From a checkpoint of a small mixture-of-experts model trained on Wikipedia.
Size: width 320, vocabulary 8192, 106M parameters.
Experts: 48 experts in each of 20 layers, 64 SwiGLU neurons an expert, a softmax router.
Training: a variant of Muon for the experts, 326M tokens, 9977 steps.
Below are experts of layer 17 (counted from 0) of a mixture-of-experts language model. Rows are named router (the router's row for the expert), gate (a neuron's input weights, with its number), up (a neuron's input weights, with its number), down (a neuron's output weights, with its number) and show model dimensions 192-255. Each number is 500 + 50 x the weight over its row's rms, rounded and kept within 0 to 999. Numbers have three digits each.
After each expert's rows: "mostly gets" lists some tokens that are sent to it at least half of the time. This comes from a sample of Wikipedia text that the model never trained on.

# expert 33
router:535532525491502511536472530619484541464501468424450584577483584476467475505480512508483597412574453491475370465479536559550507494445481544464501535559447501491479496448459491533478626523452474
gate0:477559498537513505468501521498516507473491521440552519518464417488411482468445433493503512533473543480509497518590626464452455521467488565505456473478424511521542402462554436608540468417523505
up0:457532529433427571489565424544527514427459587497473472516472485493474474474537409533495524394537520479450525559499498479520521456480555587463545444454471508557543422551517414454514566465509570
down0:471556549466528473472544474529496482526419515429552414420476489528500480562480475550527518534485504441542462432574416525441473449541509563495607424431460516569531498386473456406556460531476541
gate1:526511459402510496449465487542507574501495496556474493483494482547484513487382471499520503515495477469488405552519540494360541547426494514492499508417540546546491503494494553604495445559444559
up1:499509538538562503530574602493520475538461531529535472470513485361506428561519452418610500603560449470532459584494365447559456519553453555458488564568495491511565446568517449498545508448520483
down1:393473495497562541493490527513433551469418460432485527466580462391491455432519485437502531502492412479489488545543503569445524529542470477491447385509532572449469466477481491483477504561478555
mostly gets: " Street", " Fo", " Park", " Prime", " Yu", " Hill"

# expert 21
router:456506530510472532441538527502457491506554523453583483471437530515650521522515494590418427480522493434467460506533536516461411541448494551437548420518515514447521521465545468442536603469497490
gate0:432610495474512534587482558592467438548479515521525449470588539464441436414594548453492527499531527473552436581482534541488531513429483486460561492460497446415477569453512536396531605515476494
up0:582537496443571506454502509517419542538500476520491499561474620445575570576548450528495486412477481473509508448443516478455416474580504486498501394451563483430536520500480505508518494452504434
down0:505528571595486457589364522520443542438472385525557563549479570556496465502534529442603526498470525458522503502498449603564424638566520491468471574484507456563522508464551483397474475470471441
gate1:468458491474458544487504465508544497474503522410463492569529423345384482585447514541486546431500449501619389529476481503506542487447437541473588535509468549508627546627475518507517403541572537
up1:545496489513478561413430528495380509474562485544494430455508497468560496459586558588542520456541436585451507441490441567514492535562526577500529451473548450475532491545485402413444563430527457
down1:433484505529547503484475489482514547526527586633525450515488520461454536521394623497457474509431492602513506528459426429478457437480446499580478471446525525488468566553648495614516477534559465
mostly gets: "uc", "pos", " vi", "cell", " drug", " cap"

# expert 2
router:465546540556542474364456456556433467455538472437550509508540482497609455580524504508400450408509482421477470504466571534540434457457417572483558493507584476509463474478550503434539535474446451
gate0:534472475518482427555502486458442564496456444512511514497469530448408516419448520454434447478517467501500525433458448454469496491509515456536454576498555434422477461548401462494478492516470567
up0:585557544474552520639446426407571399519420522430522492506511509447511502424514507578487540492505505549401597558505515447472509494437549464519533548495562442484514517527472483468475452421451496
down0:514535510440540549588427458459546478443412446493574423539554469523502488570552552567481537535558472596460524527515577543506488534498511473492486471544411516477463572446467481477532469460504476
gate1:572421447600471493399473520498540584457480490515534502512513520525505455342458558490557431504402494479395431421440527523528563517408525509467462469462484522494447542497596524482492572511458438
up1:455504394503510461551611588543480504534492445515486468480567503447483650549534477573450582533553373447570496483560468482529478469452400444571513570531402458584423513503409398432505507485550554
down1:526436611508478546487447484474541470586524549416496497553436417521382544560459589506511462460473523521558456429550483452601479526569560508382439545503419479492521533503435517475475521483437538
mostly gets: " can", " process", " Sal", "pos", " bar", " project"

# expert 37
router:493490431419428505441472521512489506529572508437461551510456545526508535498514474492507594459592482463436499545521530449523537488558397605554538554405466529478556478500521413493564552473557544
gate0:513503425469584493456415396508450507564461470551438509490460482559567496539478645521549460505566529548482489471496539466489489489526438502441504429544571445387510410482522483495561488403541381
up0:575512461495539429518538558536558509447457414375485554510492480427498490479529521399519470462500582521544510520558429364495493515598472541404568560524437512514452607502528600478572510524516433
down0:579494538409487539429544498468513464457446382382503451533521482386480538584544481458479436450570422510545525569563525535489531434507549499526528395378546559553423516438474521482498507400509575
gate1:632466573529477462521520436606457590438508463447601487465438540441454556521492500493471531501487532500533481504496469475563580476524521480491541544425536511490514493536557454555551529452601511
up1:491494537556517417469525588513493510537511510428453486461480520428573438498581596490484514585474518509481527446483532457482539570477455505502459524507586542448603525483554480441599638460459567
down1:460565506427483469555464488525436503538481578520505599551460597506424530523446491570482536492533480552507594466489550416507502548502503558517445466595526453461579487469497477470454488498496552
mostly gets: " Don", "---|---|---|---|", "Ch", " DF", "cl", " UTC"

# expert 19
router:591487483442540370503510472552591494541449495441385523513424437457508447518522536395626614463498508472495528542512477476605454548429439330558451473540579569456507464504480490586445588498523558
gate0:524533521547547573514491527437500462490505497513545506485574508498390624479558561532384536508441485500446552495523490429492478423499432484573446532418479383490458459506455468543569499447540541
up0:491450460487446396516594585376427498439468593527603495539523498477520524550540480483517468490508592488509534521520542579573547473556403598521486412537629545499433469521517503618474518495536471
down0:502429482534543482470459542505503506457554501450453467508518502490511524515591428464496549554494527512355480560570486517549502581447500461440498472524511499460568422490498447574431401498493459
gate1:525487493534536482415528563521515435472480467416496460468455571414459494514422519520587569488499522492438499512431491544503422472484513588360420509517418515674543547359518488500422391432471518
up1:531515435501443555486503475502516606499528486481534506420516581430485587427414486497392601539464435515480508584426513485473423590494561411576395470439473472541550561517527505551533447468551503
down1:494554519505498552497556520544483538565517421522434405475521490614446543492416472400533496473463498484471529569436481468592546506491494533506411506508498443495477488518572519507503461445563388
mostly gets: " million", " engine", " road", " league", " station", " Brigade"

# expert 26
router:477466458566477412517524446529503449555519507506568486470517548574521593515480512594404430538479484521463518548501457430443483571497493520462547462521408405494560513478504500434414486528475450
gate0:528521399471574498512472429474477497537450530494595417511460496457421498565456461541401453516432624489490397513466514494585578473512458408551573515439606554542533458466470523606491483486512475
up0:617539497382491551419509429567546557489494430543495620577549515483541481598497515464411522590601517521461512453570544575482490446392423494546499432538532478553554473515532426404568517509491509
down0:427537570561581428530487513447436526568494543404465472470512531604438469443538603441540475418522514531415499506561586463491563523422534518426552398535451486507528575421556466457457418554456566
gate1:497480531552493481467499509480458593427547492541476476465566449472503505467424502517503436475578465496525639497430460522491488455637486438555475560522460453394447522522465555517403482454492525
up1:607399443533554607500469569473503364564556504506543484410526507545509570489501501441331545411485488456521494536418470545444508478439495606486420465435580485530541474516472501531462544491494502
down1:550511504523580516402567476497511377435569562525424471614570569407596576536562489415345523597433576498471627533530523467452466431520493561457526547571417500434522487533516493521445500558510450
mostly gets: " published", " wrote", "\".", ".\"", " Awards", " album"

# expert 41
router:495504546505476490464479498498529529506535535411528524512479422536509540567478515508548536554492512488476526485549479475398480583516620425439454497527500524536516498483523457489439541510549446
gate0:462444459452541506448504606454473476499503570478516481494502591511445551488474488496503533529594446503533507551499439442493567550524534432502503438451444451595478533487509410529478408536523542
up0:460459474441476404555485391479493524497431466522524534561587441560537464521640517549593484464496559556544458489473473373492506364500418514673469510463523582420432517494458538527501441541439425
down0:480567418516621458481542428572559527430487526503529506531602421586563447548477406506451465534510492421611480533488483480543439406397563505480362550471464476527448444387502495506499521410554616
gate1:477553551555442576607464454411574480503543510447486481519432456526568388528443519563477555607439537483439611515424501618521469457568505500572491486526482543500486426481451493560559451511481499
up1:543533580473438454504563482588423448458384426496530511462580513531430528566470482526503467440586479482448508525530471482538578463500598466454514558538481491547499517539507457472535464567543569
down1:563376536454555537474535514447511578469436501488532469430556560493508601429452500504510452460567510503558536538553451426494520500525459442507469483520397443496537525584539446409504541618500549
mostly gets: " when", " him", " However", " continued", " while", " because"

# expert 6
router:449445400591459433487521520549535463465538552514551580488440433444531506483460493515540473491383511462485515561501401489453567494454437614495507503522564461509534586457557527467536517555506497
gate0:541596432564486484469555451364480549504519490556518528432450483584510490543540525510566550450510504589398576520488501541470466501595588536452533477529465484525494474520500496441475453357447428
up0:514451459471486455571522486442524495493482520550531527516489484448456384502468434518562386475530482581486605506592395485499501450609584379478535535542503552497554475495525479501319501495537430
down0:538456510487492464586481453477524487493533538517505457473449476476462428477566516453463529547455453523492492506527513514544532460521510593552527503547505489466536511434511587460480478516493481
gate1:429468468504482477595567559464469521545498591458479469443448521484463530532502466498510367455504533459527505439495581552491469486481559527464483474459432568429483539449447463476544463495547587
up1:458397554534465453652481556528549457461384555464531552511500428545417522442412466517470505561442483486510542528464446469449508516486497488595474445542443499458513466472536496440565528505482500
down1:431606457499591597434578506595513491555470461487565573503525469492624509549548556476529468549433471446509432456477417483487497519447464534397458544544479452476529441539494490528478589418526555
mostly gets: "\n", "′", "1", " Species", "^{(", " £"

# expert 23
router:483532456464432549541527499471571490490420432529430481431593582508415516499533485453541590507545424555482427524543483470515494474564460557556506528448473561553469491504475391506529451524554604
gate0:460528507528534492464532454480513455586473540559451512523505435540534392568448414430376533506519521509456499461461474513495537493500467498501407568483469427542484536402563488479505563527482451
up0:511532514531605496487520474507481606550507449482503358470384366541524532491519506529478479487479509495532466474510530535441534511528496566557565511460544670504468482578540471481447388504483514
down0:475537579427445404421492509469457552521453498487444474538522515538501517593533442579510469405465555525555502511445437486438519527521580477587531454564481459483460524583415458524438585433519466
gate1:444505541492469454523490440501460524514496577585546504520509504561454531532490545549447455506496524536528405481503536470440556602486474534530458464554452470496487550454466426464381519500498525
up1:462486430541595594548526574423500455438513538415489483490449558389487468566448486453479560499496455509450502489534532484568508408496500490508567496491500494448492558507540579577496416557475467
down1:523624466566560469457489413413466469426528513434430538485438518547433523555500563479520484476517510481433476492493487436511507465447384501499437506458478574485509439432494434477538481471447551
mostly gets: " New", " South", " Republican", " Liberal", " Los", " Clay"

# expert 34
router:477615505523513388480524493490465523526485498488518553461512521554475531512509477453494546453599552474384590575460497446515522461516478506500492532387451497474480447498490489548481530477554513
gate0:416438414539547533476408521398434492541497457571543488461532510501460567552374458440456504512458413513379424530381514453458563581506611489454565538542519562482494594482511500566464593549544420
up0:532513435594448527495550484518483543457458512454475548577454482420527515490428517416559452402582467567517484490504548409454516510407501465396604488459586506516540539516473493539496482460461568
down0:465585628495538474529521381516464485411505523384469472524550529495537429451482395497615494448374543546507513605527479562447506542467547544510547479493480577514520474495495503443548438521570538
gate1:533472580520467518458568573585551409568559488441340477510536501469461504462540557501478495565522584530469499393556504388609523484586510472449550539547451484476507474486547451438443461555528515
up1:434513522586464494520463500519423576547497572382477489513591556527565430503527530540540487575525624433580455525502481490437500518519427531505625493559508566459467586519413419480417494651473541
down1:412486448488525483526516397554557559564516482392398492475525603542555471586540503568514531541425451557429468525486533563481505490519471575379546525389476544608565474511411530583526491553546544
mostly gets: " took", " round", " season", "final", " played", " signed"

# expert 3
router:584392573554492395538475488402533453526535479593444454462542434527536474422463529558450482460463502492469509426510483504409410514540495418479500500547400440479540551502469511463631534462439420
gate0:478562564437504493606488438358511557483496583428402540326514478575492488472608580489446508489471552529527467515596604395438464548448436488518594519562457488455543445508581499423540475508499608
up0:541434527513481510528405471492475472414485477568626516612334494463494512529573510509496477518491485583491507543524512469534528500522462483562454455493509425547523564436473432499439525497456503
down0:480502444458449503501504495537532553579534461535491548474410594509508558437514629534480534512496510492430461438482564497559448453410537484432504445522465522579499422433479467447385387529511505
gate1:514449486509450588511482472422532462500437498548525593525511536522533488507554571546448417539486545556445434472531526555524485491573355547507577521453404420499566483448518500483610489447493475
up1:535421532521488643500436418408519480489419484575533524497518544513483499489530562533426435510506486569418482439483462530514485557614436572448520512479450378506567444478471485444548446442524453
down1:468484553533466487486494435519436509530506524493493506530494500494515486532519495491491469551512508423474481573568534462494539541459532484509428492480569528539483546446495573559829466489518546
mostly gets: " con", " ", " sub", " anti", " inter", " non"

# expert 8
router:532557462478495474452445524530556504533438489498409536586508396512555578541460471457467480582519528453509551515512550399491493519505615415481412465456467417425477403487530530485550499528479423
gate0:518517428391440496569528443574429516497484574500489415606513492467506572459580507485447523436516486527524505491516541489452585595484569496607508581499466509449488520557450534480497566493527487
up0:503455557426473512478490491380499474481483500472540599495607541490488563501566540466497555528631506532504499501473464385533504606498451476536471529578444499490591542551548381473538576469553560
down0:506419539552539564541461500507532474482380497464503572513493566516456519505516516494490510454543491508559485477457567434572407473518522497526540547379517536459508511522513440459519382559544534
gate1:476485512500617457564501424419508428587481527531528501502581524508519530510404467593474499527412570473617455566469515395497528557472604516546520390485486424628438450496517496487497489486523570
up1:434472551432544425548441464384510496498518474549484514512606499560480568418618459525507511504476493553465447549482562454485603618504416488454484496475474504513478429404483456577507524462534515
down1:570539489522533514481513502588497497462471556431436579569456516462356448407462479509557531442415513452555478417409585567430537495524523459477457478517462458542487475441553502519513455529509498
mostly gets: " =", "idae", " footballer", " ===", " vocals", "|---|---|"

# expert 17
router:471500491558436471505469492394540460543423539510399487432497513431527438470465494524509523492512521583489464504575559487563586532563521514552413532487532479478487471544528598539523482545568468
gate0:537507451479483584499505517452543493476479458463523484494464480520492426489494451500492493503506400480445463553438581477563474414463439447416479509491568436471503585488572461597542385513563425
up0:566537586604500507473455542458490474463469422539475404450473464444588551436625439524595481478532481437463431504572628607518455559530501449536418431490536567546545497496445490484423519461450540
down0:557516579424483445467485567431474515473475513487417440560441520505559592511385487558486518439487555461482554520530506458514551518523506444581541528503423489482496541474491446516472591517474518
gate1:516531495391471594594478502529501450476503417485470519468516543573539425491417464615526520547512372530557465585455456598461441493492396503464476428499492508522529385485537497532511511420544470
up1:563532515503571513491411470509579482537454488510511464424480566526467403572487556540500447494480435531448545485494474506510437463517520374398500420408529586534470452477518563496533554455547371
down1:490479482556500485448490516483482511485445617423552564508479487535516561595456551535592514554470446585490482520514498514484493582457462508507420530505559421491520469433504560494427446431443478
mostly gets: "′", " =", " Website", " Brazil", " RUS", " Clade"

# expert 29
router:508480468521500458576495554527524532474490450553397496462493479467368483550505505471586511449543493482538451519526558466521537492499493521591413573470554467533533529505464450475474541542494533
gate0:590429432435484574549509507566547498575463516489418510430483534466416544507406515431465540475520531503498494489466573508444544585578525475476498507478451540575431574479497486475553511485500555
up0:566386414571483450528440442516544467554516589360366457371437519401480552610467493604568513522512519525497435455522511564504442485508530575477534505566513604548395482600497562384563514490570529
down0:582561542553545538501460542494615513510549486440460513500563529505556510424581440482514428407480439494502489484524509471481554486432457499491489515508581464416445498583496475565452453494495494
gate1:456500425500452513594513495443568433482425436494436571489450452477526367558538508445550511452496495516486583491497512486482505474466596446466481513613445479532531503558526451554423409470537499
up1:526544542462474555361493467554539452467515449465386537510608516553438584465569529629557545469512550447442482452459511557468414485474570557393530468506511459509586453523392480463535454493429593
down1:452482521448461621491486504488558500517537518475444544515410495513518446499475431570434568420531519519489549420407479464474537588516428533479515425437482519509396543526484490516523432448503489
mostly gets: " Votes", " Stadium", " Candidate", "%", " DF", " Pts"

# expert 38
router:510496499468487481517533469578522453507457502480467545507503481471520520520443559511599578483473472483507517487505488406538574506497478496511535511486511478536406477453510517507472500504514492
gate0:439380490460532563493526509600494464452536558529549470501468475486492559504484469447479589435516522473523438441391554599562455533507544429560529554498570546590510528485581463459542559525577532
up0:426467566480508501483501464443435545540391549445502538533483486520480542484444617471452323466507516623502574515369517516476578529574603400474627431445530431508493552504423557454588509410461491
down0:470541422499463414481542600426453452527526550465455479503556501578395453506577445503510395562496547493528525471460505530464453532452574550470510559511484533508483520427373472517590519462406491
gate1:569507465450575447523415468464524479577531445491568491563575486541494461560611469534477479563523542463533544580552457558434477439528556545480506533462464559516464566434469497480519508473503498
up1:517462475508570525565436449529545517550551547506488556533472533608507546452569562500462454501547404607575524520484542471545413465443562541534563508531436432561415561409581459473525505505474405
down1:498412464458557506519534542449535557550488538475495494472473458559397525533423415541429409493440559474423588580514485462511491437576471574492586529466463598498515538450443499485486508488527390
mostly gets: " million", " won", " five", " four", " six", " championship"

# expert 10
router:413480542527466479517474471430492498433529498490493568554474457535452488475469491552399509587528468474524573471542480484527596534581461467486511459494501507403567515541529491542397460404506366
gate0:554489501508483541504442448480510477465482508447588598529503545517535504508490475542496495545432470506479502491504430412455437497642549530489572538407460580547484461409598526445580407476555486
up0:480535499489526403402523489577479504509419448495449521432497589478458515500454515457486426420588473467481501476473518520459574398420504418510495505546555475372457470633418384540434519524469482
down0:470589603557625516452526553503433502569515444545533524511402576441492501469498579455545495496534444537423502528565478478507430426432499441406517470568472455551496564569483504597488543486563435
gate1:559444468420586455518608377573433530522502554471586460516561500483473550588503542587512490434467512500490455581491452464479550473466587405469392453464510614475455432526433404534530509599486433
up1:575531565536452542513454512539497520530446617463526557580435394474481551441540532496626373465469497467462523461492498459494511500470522557442583505493576477479526499444353441523500412564479529
down1:408517415546552525545503527558499498514514530458474520404528453466484500518423622439584557400610543484535465583579374533545518610460460544481477404493454576465466501569468512621413585470443429
mostly gets: "\n", " \"", " Mc", " US", " DF", "&"

# expert 40
router:464493511495533487424547483486448481478449470435390408501549457540510494491599556486541504528531519516567485468510448501463505612540523444509474442490484464530468481491542432498426421526463540
gate0:541478497461577420487447503400524525471515535502482449454464479546575355422539490456516456490493448526494530544449502551450533510568585556477480533604510369492482480487526595455431578560549485
up0:451477411570419471475468515572462562495473558565481406539615502542499532549481542500567586495493479457464481549515485539459488462499468475473437595429406583533478493486491510503573461527527504
down0:535419558461562485481563492486572515488522469451509507589453451402470594464531539526462529507508453553475527439523553567523399478584441503511554507398514513416437520500522534485621503521513507
gate1:446557514506546558499510520483494504543525498500511613524504440540576385478568492490472547484475500573605540474523447597502492457473518509479444511579477491510619366516499531465520485543499444
up1:469505495439499401503534444493555544544485544492493520414500517510600490503570453451440533455567466481562518527401533557409557511541544463476485561511565492455537467506538592504564552522503442
down1:551454460440479467422498448451500568466495526551578519487486433447527436455498470494516612481579429495581503435555555452461512537501577514451497520484475508535520449567434522487506419580501482
mostly gets: " appointed", " former", " became", " his", " elected", " against"

# expert 27
router:500459566453532545459479469528543550441459511501457557552436488361514470461484572506511510432577404505527472475490538605552506466571398571481542492468575563456477427474485465485629515471552484
gate0:509483494619519481377536361518473493568490452486501505451565427507522486536385510516601522495406483491472519449483446494448381475556500450416505498539477466508528519431458486543516437545610423
up0:488438516495536457430523519471422503481496497475466515536545545432495469553539512538472491505505540532472466512430573438500552433523509500477538469519481504501579445528544501556545498475501513
down0:509544418486549495395389501533515448437540488573443536591451490421471522487510449607476554405560424507485542433525500504562576560523506566455494442625536463457489468427547571471527518479533492
gate1:525449489566514439544630573521444418523492423553431528527547421460448537602558603513556587452578511482517494491470515476563489407418466490447543566482519465421454540555519409528422579535610493
up1:484493570504547415426541569488552550537503455475551436456522500474515438471550471535491559565524460471526518502439455415466478456543494511487492473509512537509427518486485516431531554585473593
down1:553441548518549420517570574496527472496511443428578504554514468571444471449455520509456524503551488483509448541537530463553538501456552521412455523551464535491553483529461430523462481473507458
mostly gets: " Pa", " O", " Ha", " Po", " Co", " Ja"

# expert 16
router:602555404571535480521488437447489468511538555474534476492478559510530486535491434505400462495471471448474461595442464431538523451383543625415530524494430467501454574500528615482421523529503497
gate0:498436491552512462527540535520624493532559460457497453545437584551466557445452460461526550631477630502493584487420515510527533476377660459432469568527502553486463578456522498603576530460456510
up0:533476529510517592568501592497577600547553482534487409462522504592468523501473443473499474609424548606397431515564458527498534616448508558401509471476500492432468540473584487539536640558492481
down0:495461504526590470579454600365449489456393550469544582598471559484537464475491548520499437625478460425511465503499532511428439556550426446559452603525542514491558403492507509486493520494536459
gate1:516540468538530536503447565492518483482437568554418448484446596447501489479599489521548550536453540475448431474576481491433477525485454555420513491541391591469453568588435591489431499449577559
up1:470481490582466495569467499484487405440613545432399441433545539466509440515428493505595509549473575495540506398536428514369429507534509563493662535547490468426533514451470451492441504571519599
down1:455496471455499467485523413564538492474489454457434371635481488494476461537434506513604425435583493503538510517422525405527560508500564620537580467473402474490526458586466478522490576482476468
mostly gets: "′", " published", " wrote", " Nominated", "Billboard", " episode"

# expert 20
router:396516533491504535454505529506479503410493520507543579533451443556464617525513452527448429507531499557590467445506521466543638419489486522523570601473600514446466534479496453509561432574498539
gate0:543542521531498468441524483454434551512507570484530506457519458540412461603420546562487460500432430521488479434497547461586545578491552551578542540493515527545562452498519505486425488387448549
up0:401516540538549461564478587576519516492513464517451439449495456446594494471596450448452473539526524503510535580439463516498515436605519486483380459508480444456601573540504537479536505602539519
down0:524552462496375499556496468488484405608598516515435528489500521579493488424492496537525609511532461550614537476451480505457447548473494489485467478527440486492581567516533609496521471478470514
gate1:581473472557490485532506516418501516398469457520567532469526432527483532554487521513481451509529500542454467529475459562558455538580550402543598519558553433551509513476456485413430386527567558
up1:552555464516433492462540437558466520543494490473471504564429519503520555454486467471507455424470453476537591482450493447522536553502562482419518493529521592527383447424447502480597436460556483
down1:525468550492473560459531529555462494501467468467513497518438505512465510546574497470508473537501470568511449539625417503541468447463445516620565455476406563549511498544559419431476458512515620
mostly gets: " they", " who", " has", " had", " she", " he"

# expert 45
router:511589501485425515540526398487532581461541494534632487526517564455578545468568534500464478512558449492429466520542526505457497505482492626536566448468475455530458526525506452426560566488536495
gate0:429377557490450449529443501501511439492537610492512485471524561584503451504592530491428465419474484462441563505532539467504432523455519471421454439440511524429466489464638512454551474447507511
up0:497465396487411499483418507492456524572530512489536495522458520411516552557502465390417527399530600494530454513511502525508541566462512539502512426393473500498533467452517436507451469520522473
down0:502433527582490497491430545531461653478579494562464550538543546489512553584412579396549472516441441538488484538510475458460510580494435503524525515510494516559544490560494509471482523549491565
gate1:444523387565462451648606419576513467470493481412470501432511518477562510506466588527523607588445447555465534485489546465497496457452503424439510485532444514495574499494452414536407463553470473
up1:586503550516547568411485377514454499477452475483554497442443456406542513498531485527510542585482533456455478465463455398562448439442509512522500488521544489432619535555531497597531567587491497
down1:525451420580517402424433528479499490495564523473546558445506482522465431554535545498484551527489613518510495602542506526436508502405534444581439435483455512450490462380595410516463496527533453
mostly gets: " love", " Love", "è", " Yu", " Animali", " Do"

# expert 39
router:527363512483519567548433544478517472479495513547429629564483532482505493388530468491568489444478399484501484490482586586547453455517452467469530574499482527495579520438471487566593474462505478
gate0:526434546414422491514517483508524517537477462484469421422525471675504468532512543548384502445404462477548531503552539437558567499534471612457524431462483511538577497477537445436575577479501489
up0:456507464533516460476480460444448496497474523476535525506472455505498510512438549559500519504504487428524505495444595529484551517429369367461492540511638453517523538533422388589523461482549553
down0:476447456460415491460478471545447485494531493526497532605521486501505482457395521540539464542634514497539416562529442445469529483552388588468457533522521512584512420585468515449488428441558440
gate1:536369488511492574552430424383496445553584548485505542616426495497547579517405512541459498512504452571488567436571536526504541510443457489508441475448612460529541517579503466525483535475387455
up1:459491476521589547481500431494565428555529462502416598515453581605540489529431504627439492557440509479428439512544524482503509541432481515507466513475506472560541458521487583573498463458441551
down1:412531462504545510560550499521510434574501539471591386351527519421620458403487542528569417496419437517523475566462478515582509534452437488440627624519464495559527476426458483531504545512467576
mostly gets: " Sa", " Men", " Ab", " Os", "Col", " Hong"

# expert 24
router:523514566484568539563476599475474487468495503493544521424440438498569483458573528484448450570492515465453508558483502606476504504604445549539422536514525479472474518482537567504493498510491529
gate0:463472497505484449434528521493471523493470508462540452478461474599603512445394486473526507480436583519364538435520491432440403449403444505481468521527596546495455581497386535489535502465484446
up0:460462401437442481504462474491475513464574497516494475449575508564589554518658433525598550653455519442543565494425404490454519534453500475494633446528441428489468533502575473492528552532536568
down0:624503543470481554502490431516548532520528468461433471361492435411501402389437557399487492514442495506540513595529483467467481458584517506505549457509508505591506500504443544497462561553495459
gate1:447531516495563447481497549438479511461504514594503375490473467570436532518482507517427505435601500588489390511524556589454474568523542507423502557479400494449362487433483466553496470581582448
up1:466551457537465428528507502576494519634554460438497540567413516466591491544480531455529497530453479502539547485521515416526504501496400556497471406532525580477598391598560564511448490523446520
down1:532419431419535439445412579536480550485573443522511519581515404464544517378578539518523514544456527512577433498547514508549531454480619477490496572510567506529480564505398460622536552498527528
mostly gets: "---|---|---|---|", " ==", "|---|---|", " Coordinates", " Location", " Genus"

# expert 30
router:437495517469493593491472604536468521519503449542605460496466585569554432515448489579547433505464504437474532582458540639451331442489489395496562433536492617477549434501565496543472490554518523
gate0:539504516517530485449448379517498500526552487493563540480568563524521516520575566513440553491497535625496580476488555457541469519426496372461521428578474413528413446488474515466453462559440466
up0:469554549518537542453524476571471524521454552504546502522549546478447496552518499505558537477558485510523586521562546531538512401513436592531565498505425549385590577483430483522491573501606529
down0:534441551581510475504443513449549500454482558601485463475420541611503400461496491451572497431539449431447531570523551525552539429559470530561530579496495458494470555587455398584551509510500480
gate1:431438491500431576533471523572407535665537412591515451529557473457498527535506477556484490452434543547491395522597503509519549546530538592523467496477477577541539529512545490474522633511579415
up1:573494573505542540482501504523447537449505468530455572471566554523492529399568555538547523543530566403544445554513400474527526515541598450446532508514496523454488460632485481449546493529551570
down1:573439498526450408413451566536457485460588483546476427503598424517597523640497492480538471488479504524513475490578541436369562463618535498454637498440526481495454469493468506525465588437565559
mostly gets: "ect", " human", "frac", " region", " Fort", " poll"

# expert 47
router:517509527429463459571445452481474424544507533595395333541525391493485499520519437515532521482447584470496505509449535437470550480518527454461478549499489385482532536527476522454608513543482403
gate0:523515433451474454567467524520493478536450583491595550505543514512375523544494501494478511377452499568505389488534482594535507583485613452486532422418490457469525510476514500555454591528529497
up0:539473568627544508396531528522496458480412518522485516481469470514582483461444501507457443460523442476514488480503526621441529474468522449604430434527547504551425465508518515530575616525479525
down0:566484532575545533529527426509535494493571503519527436486567419539523450545505590461437499598462526398491445509441481468612523434564402478516521575556450486559508512495427497487488549435461420
gate1:481477577472526534516530595435500509517556521457528455513431563494464480549394441486520552542514524522468498442481534576486570464485417477522495534508514563492522477514532490496499473425495543
up1:554435541532533521566558594486470563468470474520517433488452562595548501550484506555522458536528512478425514481485551554456566504510552423446459481460446488466520469494459444588515478439508574
down1:432468461533509486567456411564558519443478579402546606495525435534535490404558492567500418608498478477498512575572533490536534428476627515523557418455496548550482630426509536515629416553571483
mostly gets: " ", "′", " $", " −", " £", "^{("

# expert 13
router:549535561513494522552451442497489447443485553501541523595545521537459485495511511452530520434533482513527525456493514565509514480478517557432502489475526445525522541548477526456385538471549496
gate0:551399457541450474447542474480443394607515473500476538499553432514530490534525499520531501408600431464553502459399516550516492526555503537523459540459486483502595537474427487553420430467476477
up0:472522510391433455563508563567477470438471515442497609396544553428492467393542414477481487477479526502415538538427517499474498464499507471476521480424521465445468391458490507509461450505489576
down0:561436520450561551612478469450482435462444504570573556520541529524579517480457588529562553555490506547557481556503549454463480550465575483485457579453471478554463484495480458438529540585484544
gate1:447456515534430497404528577461455481633485493521542497416550527546519524439577424471424498488472459511499577442440534537567548486446525565446514447552518484526492499502444442421501603549448422
up1:525606517483573513480492541418467559422410519436542509485462583437383537506493466453454514570535425532448400504522561478508502428462462524540599503537460552457479513465532503442588629434514530
down1:526535439515532435587442497523433491519509446476515555549519616421436467483460568522464525598509509513496487506562509502481457430483629488564518539564455536506483519532477490554524538515577512
mostly gets: " back", " Steve", " Mc", " William", " David", " mid"